Weights of a small mixture-of-experts language model, trained from scratch on English Wikipedia: width 192.
Below are experts of layer 3 (counted from 0) of a mixture-of-experts language model. Rows are named router (the router's row for the expert), up (a neuron's input weights, with its number), down (a neuron's output weights, with its number) and show model dimensions 128-191. Each number is 128 + 24 x the weight over its row's rms, rounded and kept within 0 to 255. Numbers have three digits each.
After each expert's rows: "gets" lists some tokens that make up at least twice as much of what it gets as of all text. This comes from a sample of Wikipedia text that the model never trained on. Tokens count by the router's weight.

# expert 25
router:122130138135144141103142136126103062089134115150086115132102111116116136174055071126122062106143133168107134165138078135128122102169102183132129125136108178128139147123123125114133123126122080
up0:130154146081107148130107152155132105101152080126104154124111083129138138129139116109117164107090120167135174182112136143138135146134104121132126137119153129103138114158107131112142108181119128
down0:090114142123117109086118127104149091118146080110124103141135134156109085150189163130140144131154165157105103141129118130097159132074159141105093138086108142173117152108141092140111108154145139
up1:143167160119187112150127124152120106124143113092108109109124191131071128128113128136117109129129134131162122145106090139136111126161082158185123117118152147116129141119084133094109172139138122
down1:082199139138110092124131121119156159151130113150157126126136140102098106118151127148121111094172145101093126141152141131163103142131144144122152172129096114075150096070150092144118095150138147
up2:147104179113117144125109110099128118114093110167085113124139114113156118150182135136161139100104132160120147121153091152103112132098152130127146141131092098110125103135125123108096102123149145
down2:146145132145142102142122083104124126134105133134156091189157110130172078122127159094085116120122152140173141108164108137095149124145142138123144150110117117106129126130132138120118175130137173
up3:136104083099147155103152114162093084139138120109151134107135109117090201114115153099121130146135152139081097099171125121120150083113106098125097141182113103120127135165144118143139077105170138
down3:142140169104113128117114146141129110151139145152123112106110112143074082091134120155159091140147129160168086176095118131150132161100127166104136099119131183141137136103102132099157175095120163
up4:115132119128152089099138124206159148126120101141123166133129150143095145165160138098161124124113141132135129141174097119116157127134165150145128123123101152144123138144116176109106109115120158
down4:100165117142097087111116135161076098147111098126105145090106089191173126120123120144136133132168149126119130114113121164147145147165115148085092133130107169131109156119145164124144158112123115
up5:113105131152161140125087124166097137121172133135054182157144088122104097140109110106098110123085136131125098112066160110148131140147143058171104141091131162136131127085113132145151128114095150
down5:106101138110122148148106126103105099121109122147097105170119073142118153105125121133146170145108094106114101170102127108105136094118128143129092134147157126139115125117134109130114115115137142
up6:122155122093124131128147103144171162121099150136130162127139114109122113124122139132118099129137132106127097138122117144142103131128107143121161113142134123129097055123114133121115149116098129
down6:137134169160125147122127129101115146157091100085128079147145098136138134148091109091157140165160165140164144116138168171179135156125094159120104118129106128141180116142154156137130110126138077
gets: "-", " of", " Super", " Of"

# expert 49
router:120114115138130173144103146138105130112102111118115139115136177135112124131102152109120103114106127142114128131157155116106128134152149122115111134159110161117153118123138115092155090117123110
up0:131092102131096131139159128149078135128098142120149125113147139138107155139129129112187137139106130107085126156108149179173148112093080138104124104106094141086166087151107136093139143127134138
down0:103139104129118143114139120139183124140090119138155109164108143111116106134131138145113139137103088130135135080130151075156089131176104128174135131116129145118114126123157189118159069157088117
up1:128145065124180133127098081143162119131124162125129128108160121154126144178089121122124128099113100141122120158157104121153135139126123140118148123157114161116126123138132125111142140117122153
down1:160142170135154150118156103108129154136137136132129123084114106099107101111169111122102115082137121107092129114115124127103128154091133093058135145151105143147111132087101143144135164133099067
up2:112100106158121089077140144152119138165127095144138128134125107125120110200139133142160093078123134134119114080122142113129175126133115154106132147154117087143121130134110087126123161133148133
down2:116108078149135123121150082110122120141135118127095093086169105109141126153125118118111135149129113132137113105133126121176117113105082105100132160131131120119134125145134118153145116117106133
up3:112133128147146118155120137159103096130107114134129123134126118146120144161118145163088141080097161088132111081116074075129185184145136102082107131134121116123159129142157145106103145102110136
down3:132130127115124145160122138120148139091092138085154159150091130128162159063113137148126077109154137150121093144129139131140113140142056118132106129129139154111132112137163092124137113149111143
up4:129124137138125107144133155121142124136089139122122175134128125122159101176134156069132104116120142116105154136085169107171100108086125122121158150157167121147118162106149093132060100118153127
down4:136161101145155137092107152126134125061118132135123107122148134140113122059111110124092126151109134142134087137150155085157135126096141134141144111119125142119135129136116130194117107106130152
up5:122170122069140074078136102122140119142114117148151114134161143139154186160141139118111101134130129082153103101129127129139118127140133136159156141150068108116138123125124083070132114125118134
down5:100104137131160151111126145132128146101106124143107129102123159107077113124168132124140099157131128100113137115116122087109149099108160169167056140123166113154102141151139116134133135135164161
up6:137104114130168107131113112160124116120151141157155139154161113068103129145094129137158147140116103114181135128108140172094118131108128150141130152158093042117085106120138154093121136092145113
down6:112123148129120142091148094137132126142124136153101161102078070121133077170130104085089102067134170152174138122105139140109164134154126127179159100079139156135135116140121129143115137127133117
gets: "i", "ess", "b", "ab", "ia", "ra"

# expert 52
router:124125111094157159062147131138109125128102107112166144108122119106130115101124110105122149122135138117093106129132127142163103106155086138143148120170097101106131130143103112078135137186114119
up0:093142097140071135130130138137127139147124124153151124110123121087070114130166151113133105137096170125110129124093116150122106190145155115143150160092145172059125140145106120129125123149118106
down0:104113085138090153130125139108159125146156143137127127145165145117062119153118114152128120138132170092103128116114143118169156184141145118131179109081122105093143193118158086113106108149134144
up1:108101085133104144150154170116133119144082128118098125131119129164164116123130114153149120152144135132121115093133083128131148129109077119156112128113142097166165125166113122112155133097137147
down1:177123157111115147116142082126142114118150108145163164101098125137146094150123128123115123083129106119132156120136134129195134148139120123086129149151127117121110076130129145160090126123121107
up2:139149116078118139149132135118148136130141120133137126081137172112138114148165127112138095122153117152147105145100190090100106137151138121112124134159116126121124125152126144140163147121112142
down2:158186154177157123122177082101139153150139133142118123125113125120126094123132137155146132128122120188209124115131107171129167116105127135149119102149145102115116073160112142124137115117132112
up3:145121124142102104146092116120129110124146174166156109134151152148092158092113129089134131135122140131126089128130144141154142089069140076129101117107179153171133128169141102193092131143086136
down3:107175095116149156142154130161146125127141105124120154130141115142142115155159123087121126164122141101151130121142142153135116129159121151163117117145118107119094170072140121150155107111133111
up4:079098071117132057146125118106112148160131116167143106121112138107124151096133134123141128136159142086121121101130108110154125132087123138156095130121159082172108183161119103080171116131123148
down4:118152163116146133145145158143095130108160104105122129108152143135140128135123096154089068160108117139097120114133126158112144124088113142132113132143123165092164133119154143164126117147139090
up5:090127122159113151131105134118123153093076146143073078107144120111102151132118145161151127121070128117113147117110145155154136153120136119148123105151128165152156127134140089130152097117131130
down5:114091138125122125101129125127144085152140096148151116176141140143076168143159125163105087113151122131118128081129137120162126154129118108137107094123143107116134151116146123140128141114141119
up6:114066148159139151127145123104107131108103134131062126165106111162133095126132174135128133157113131085102131122129143146140104152100129113154110103114108137145113131108192116137079135134132136
down6:156138120117147115160132145105170085153157108130128145136106114103082162134089128110157116122132126128157117158146098141051142152138108152115120136141208123146109153140107141120139174154162120
gets: " a", " the", " an", " The", "The"

# expert 34
router:128172140091143136116132103152111155141110092095114097138135129196111137119089181182106108089072111132106110194204109126143112100135127110167117118162080156155117129147103120120135126118114147
up0:144113117083146137111209131144147143134112131114164116101107081130140128139140116129105134109121115152140111112092114100106135131156131091127106149133136112126145157164127132125137121113094146
down0:146148105118129123122142126184152168068131108119084116147105153133127153098131178130087117118125106140185157166115136119157125136117086128146141131141158103143135166152153205132147128123115115
up1:125140110109126143109167144164140154095111132161094142134110106164142126156156154096056160127117099133069135116103117091116084153089119142120130111127095125184135138143101111142167100163133120
down1:149123145141147126132085147111152163136135144124174151146096142107112145133140098143105139106163105142135099125178136120119099089115184130144119139119114117124108117138134139119107117101163119
up2:147163145121101125119088127117135147143144116114175134096139139157146174147126159115104100123163116128126109118134137070108121157129137116080112096097146124123123092158127149147097135162133098
down2:091146129173149116119076139117090149125123149194081131132163133115135160119134097123103117166170134129129145110108119142118139141132102142126115116130125141087122116141131114140105132114088140
up3:123129150186115156101116138117105153126149103134116218120099129151124121150122106091140096115150139177126126097095118117179130137129141136198102150143149100125111143112194133144145144145134111
down3:139145136143086125117146139080080106125146135154138137120131137096157110168128071131123135105123115098104155136137118141121136078124211119122142176149142119090172116101089142127130123144094158
up4:136177106171108136158123127115109115131091141116084172113158121106100146166139142131108152147172118111099126155140114152127114093111104091138162140117112092153144127163128124070159095122125160
down4:116140144121137124123116097091148127125145138131100079127100113083125112118137117171112115137099117109183142142144124143129122085094129136134137119117134152092152106145119127103092153085114177
up5:127082162092141123127098139093121136092101086122127141170129148132113142137123142091161138118128102103148090135089115084153133083123186113126162146147099112146135135097130126133145132158129176
down5:114126146118117146105150079148073176128181156137098138108140127153102129110117141093125159110101099153094181150149105145166103088126124189102094131084152117123112134114120138136112112125171167
up6:110133134125131131121095100141119126152134129076109142060099157156122120115077111137152125151119109158121118137159099161113114128164116101123167099195117100104139163127150116137148137149154131
down6:114081148081149134149140123108123076161159069159133145157138119123112116110097134140095101171096155125165144100131116102170113127096140124169123201110113133169118137116141145114093100114116131
gets: "se", "ah", "e", "ear", "ore", "ace"

# expert 38
router:126151164113139107087142179136120134159128128122107124079119146153117109124130145123100075161127123100140104161170124116121129176122141103118140086156168103149121103122154107145094122123110112
up0:129123148123128140122135175147130135153131154155100110129160115142147131126118155148082105137132143134126121115143121090128137090212117114104135120135058175152137115117157154106124141093153143
down0:107126113122147118144141151140160087118155107123106106121151114144140113106088153127065166112123138115090170138125139168126159114112094169161132124137119149110085120137131149131127157106142112
up1:124158164123138167098145136146154060101134122117132106120096180126121142127132137133127177115143080129098139153131170159116137109123126116084085162122129152148129139120129145151150132131110139
down1:152143187107123090134138171177165158125094098118160108124148200099140154143131150140161127128138105141098120135113147134122117098138113128145134101086131151146121128148132171104115132144167142
up2:136140178165112160130084160098150095148118106167120155135137114123173163158098122115102149122156126130158098138100118078094105159138076117097088121102122125147068125094145137124099130151138120
down2:101133111125129141138119117099144114143135208154113121130169102135133170133139126118122131140095138078092102100140061119153163125097094162144116148120125129123129146131159134104108174108141143
up3:119123150125115142087122097146153131128109097154120126053159085113120175108146149075149087140126106088124148107125141125124084108145152092185126116123129119101144137148137168116130098102146113
down3:155103143124125121085144156133165121138100161079108089103156123130167114185105146125125134111156124109115139116103167131124147139107134151142042114145096109129110165162130156098118135124096131
up4:163184146125094126139129154126049119135111134128112142107161117080170122127150132175139076118132127140113101118118115150122107100141115152113118177174139121093163137087122100128152171096157148
down4:118159132167129082154150111194139128167136100157143142111152121143125135107144089130114113153096170139091119127149113148130126101134137118114167166157163129126119132085132132123117143151112133
up5:119105171165158124127123145151136143148134118126146111149110153133135082130113133107138087113119058158114109147120147129100128062090119129107167085122139169113116156156111120086135119168091121
down5:110122170145103128146119109135106138095115120154148137153120128109156157118098121106134183124141109191092152058134092090121144103150132147125093115119131131179110142137148090144132111118157149
up6:129140142094101109111109138125151123092111095149124165113123139114120167133124130140140124146170176074126097117145159175147149093100104130107175118110114104114065152124135122138104106166123074
down6:154146132108149090081114132102079135149106130199102130148132118164145133126118089093184120106097126120114093122115144132125118110174111115138135139145110136115100121112139154097149138083129145
gets: "am", "im", "it", "é", "om", "ik"

# expert 48
router:114118125170169074118144102130114166126126164128155107139140086158114142121131095111176090107107118136120127104154097094172143177168135144089127132164121133132107150127120101112162145183125107
up0:179119131159122120130144132147094101135106162130103135124154103128152125100110190139093184109146157105174149117132118146120152169131151140144149093099118125147089070130127132137114121143141131
down0:096161109105135167104158132073144133123136137142181097119151099169124132128146128115155103160108067126111126163158147132127129101111156118114092109139129125120144117155125148088121106147106128
up1:129114120122163141082121099123097138145100166130079084126125147064143150101135121121167124130126133152125133120154136141160119169149122117085191113126102128166159115107131136144135116139096151
down1:118091129097142134133103140135121121173115093078133140106122139103131167173153105173082142163115139105134120098118126146153127097092133116083043114146141153138084158145116126148112121105125157
up2:103140100109145113100108141101109144101098117148106127116107111075091135111128124107164125116149093167094137113117135143134127149122129102145120098129148105139131102174130121104181143086129105
down2:156118127124126124118115115147120145182133134145122158147118145073145124139118090152123105140158107146071177132107100150150134121123128138081192166100094150151103142136098112158106142191130137
up3:109134144144167186125181117132130062122118159112140119088120114102126139135135129128141149100089155158127124096142154095124111107151125140132120108103125153102121066116089108109137103156133134
down3:177107122121136064176136117167134120088148165123130151121123092115146135139122160107103117131117135144094129112150142154127094123141062124152150094094106127092101161093114139129115122142134122
up4:145159139177119128149131131150153129137157134127114210120135083142121098114142155118135119116176137088133130121091125125164160111149131107173133162121139131119117054123127122130158116112152127
down4:106102126117121133152112131120122078106108086080134094171143133137121090113128103127138119137080141136153168116103118114112142133127137094118136150099130108143134116151100145067146125099091111
up5:111145125113102133137142107159151131081093178135111133142146118106115165124145152144139132134112073138096131144091131142112118139156113104121110181140146121128113112095103156083163123112099108
down5:076100163145139170130126116119118145170119071128112097165116153119165127081124132110130078130172161114121141118152084139090113116146130137122131183091122106133121117104142166123075129133085139
up6:128113157133171119097148110164125128161109127160088148138119112096132116120166099121100093144111138128100120169133136167086163111122107131124127097087166108150191116152131123135131117129130117
down6:119158145129148103150145143102127135142147165102164095125099095098122131075069127145142130104147114130154123127141109108093111164112121105178104152108113139079098154101095124108090136146123081
gets: " that", " which", " who", " this", " where", " The"